Weights of a small mixture-of-experts language model, trained from scratch on English Wikipedia.
Experts: 128 experts in each of 6 layers, 8 picks a token, a softmax router.
Below are experts of layer 3 (counted from 0) of a mixture-of-experts language model. Rows are named router (the router's row for the expert) and show model dimensions 0-55. Each number is 128 + 24 x the weight over its row's rms, rounded and kept within 0 to 255. Numbers have three digits each.
After each expert's rows: "comes after" lists some tokens at least twice as common just before its tokens as in all text. This comes from a sample of Wikipedia text that the model never trained on. Tokens count by the router's weight.

# expert 93
router:154121145159107148148146148101153101116099149127107115131153148114130135132107141108128158099146137130137103126119119132092138170108102163145092129108116142112142099130
comes after: ",", " due", " it", " well", " he", " known"

# expert 116
router:120096101135085164118103130102161124158127128129105152150111176141160116131134120120154085143128087122136108103133123114093106142115147157104111114128146145154161089126
comes after: " on", " by", " of", " and", " in", " with"

# expert 45
router:151089141138126168136112147100154101092066150135113099172159114169148135121085097174139100160152127159121131090145127117083165161099104138152091089109101138116104094105
comes after: " of", " for", " to", " as", " in", " with"

# expert 77
router:134139159159080152136151168117126111089098159132119099132130146138133124142101111111135121115151116149099128108124086106127143134099131131136099098115111150103126107149
comes after: " his", " its", " their", "s", "-", " her"

# expert 105
router:158092140124118164153152148088148125111100162153130111193139150143120141105104111134137135144162135143129078103107095131099131113112107130163095084123128168123138124110
comes after: " the", " first", " second", " as", " one", " third"

# expert 73
router:138117122163109157136131153112143149142095144121117121188148137142129122134097118139101107096144134161112086111124107180118151140085106170145087117130137137180172105126
comes after: "\n", " |", ".", ")", " =", "---|---|---|---|"

# expert 103
router:140127115138121135161151156088130121135100155143099119172149141103154118146120136126139083113145147136137080094150140122090172146079141183119117097097102163145102101148
comes after: ".", "\n", " |", " ", ",", " and"

# expert 75
router:186122132162117132150125154099155113145122121119107150179131170128164098115099131136148113118148140149116098125136099117082136114134094132133087135138118159106134099102
comes after: " was", " is", " are", " were", " be", " have"

# expert 94
router:121131122128125156152132133105141151136081159132129143186130151118143134119096127123147135128149123133095063114121149158098119124103108121117122092131127129161122098144
comes after: "\n", "-", "|", "ed", " signed", " served"

# expert 106
router:138133133186080120144165167109153134112089187095104136134146136101151099116104176128085116117175115132125124092158124113104152121121103155099145133095125176151121097146
comes after: " S", "S", " F", " ", " T", "T"

# expert 67
router:125091109136109144144165159099151100126125119139134111177116133135113122141106131135124141105177125166089099068111149148135110122109066123136107104106093157141166130097
comes after: " the", "|", "\n", "-", " The", "=="

# expert 119
router:146120155186126126151116152090126136152104171154103147145149143116147096120097138174119138124152140120131104106149105142081123134092113130131100115111106144132167121111
comes after: " to", " was", " is", " be", " were", " are"

# expert 114
router:140121191167102141144139138116151163121101161142112166174127131158103141143095101124119134153154142142133115091126086149101136129078128155125086105086120137176163126131
comes after: "==", " ==", "\n", ".", "===", " ==="

# expert 79
router:132110134133109156119111123068145119147102146110106140155179147108120144152115098136143095090181140121132081106152156157121113159120096154124094116123102135155144128080
comes after: "|", "–19", " November", " October", " In", "In"

# expert 66
router:127141164121091136139160145113150101140122139119118124161126147092166127164103123137145144096154102111134106073135147130121135140101156145181091096087089156115142113112
comes after: " and", ",", " the", " as", " in", " or"

# expert 122
router:134134163150143165135144147096143149135112149147127139174157151135135105107102066145128131125159138140118099115153109094075128162092163147130114092121098141112152103105
comes after: " |", " with", " for", " of", " to", ":"

# expert 120
router:130118146169124157147125133107125156133115154161142134168167143159082100107100118138129113140174133141122086088165127131123112147111134138131114116110130141128135124109
comes after: " |", "|", "==", ";", "===", " Date"

# expert 98
router:136136151147085136140142157120147094118120127155117142172159158118156124142103111109118100140156109129115063084127148166090128109091130159139085097108129174127128106127
comes after: ",", "s", "In", " In", " in", " However"

# expert 82
router:143123152153121124151159165102155116111128164135089138152127128109132108116129114116117108100167126137119087086118095124113157126109117142118092095104104135139176121113
comes after: "==", ".", "\n", "===", "Personal", " =="

# expert 100
router:119123111143123133157127150084118130130136117147109131162146141135129145133080116109132149106150084122124068103093160130126123129102100159122118110110087176165116106105
comes after: " the", " |", " at", " in", "|", "-"

# expert 127
router:156126140171130158163135160103142149127120156117111138144152149138103117137110129120116077094160112125128128122117096130121151156121121163143117096129106132135144135130
comes after: " |", ")", ".", "---|---|---|---|", " =", "=="

# expert 71
router:158122122130092171147099149112120146097081141109102127171165123112112098126114140155115124111172134160142082129126140133118151148089145155135120103120087147155145124118
comes after: "\n", ")", "\"", " Team", " Party", " kg"

# expert 18
router:122136148144136121158119131111119146154122163171131111155137137151123098132115154137131135150154121128106123147126117110114114114093150163114100095124138142138173103119
comes after: " of", " in", " was", " to", " for", " and"

# expert 64
router:124114136151128134145120146127151122117121160162114116197130178132120110091099131121156114107174074106132143084124129129116135160097119137113076117119124171136146094114
comes after: " |", " 0", ";", " 3", " ", " 1"

# expert 91
router:170098145151111176143111153098138148152119133128138122116122169145123098153089087112107082136146113126108120106133106122125122123106136146143082088112111161180150112117
comes after: " the", " United", "th", " National", " Catholic", " Soviet"

# expert 21
router:144121137146121169131124134063160137141095151129124144163155128140147122114099127130120132125161137151139093086153095115094115138080103156140136110127097146125115098081
comes after: " of", " in", " to", "'", " for", " on"

# expert 65
router:141112154156126138154162114093141117144106140124128150158159138095174078095113137143123138114147127123147101118156123141079146109111123141139121106116121156115154097131
comes after: " to", " was", " and", " he", " had", " not"

# expert 83
router:128134145139072158134107155124171108119102163117116141136100156118156099114083130099101116159130170131122095095106090145087128135106125153131095110119139163130150096142
comes after: " a", "-", " first", " an", " second", " two"

# expert 124
router:164142116145119139140104138090136171150114151113122101162123155165113098145111101107147076140165113125132133109131130119106108168105104114155071132105124174180145103081
comes after: ",", " (", " United", " UTC", ":", " New"

# expert 112
router:142126114189136146132150148154147141097120177109100161136122156100124094136105194129086126124132127124117134107165118139100160145101137105119146101125126154135135080160
comes after: "S", " S", " ", " St", "s", " ("

# expert 101
router:147112147134080160146136165095130100124108126146127150157150131148115121158081101116128114131163122145101079082135134140107124133110109135142134101106105134144130102075
comes after: " the", " a", " The", " his", "The", " first"

# expert 90
router:179139109171111134142146154105142140118094158156102117180142131099097151108104120122142133104161130171105071090112112139130111157066122176132111082130083155169133121141
comes after: "\n", "-", "|", "=", " Genus", " name"

# expert 121
router:134122149136109149160116138108136124140111126151125126166139164138117080090120123138127099150148107144130117093108119145115145123110134138116110089119131158159185094106
comes after: " of", " the", " by", " and", " for", ":"

# expert 99
router:123134129142118152138152111093173127143110157125131170175168141101127108162094075118127147148154141113122084103130142148095112126080134140139122089127113166148162098132
comes after: " in", " In", "In", " of", " the", " on"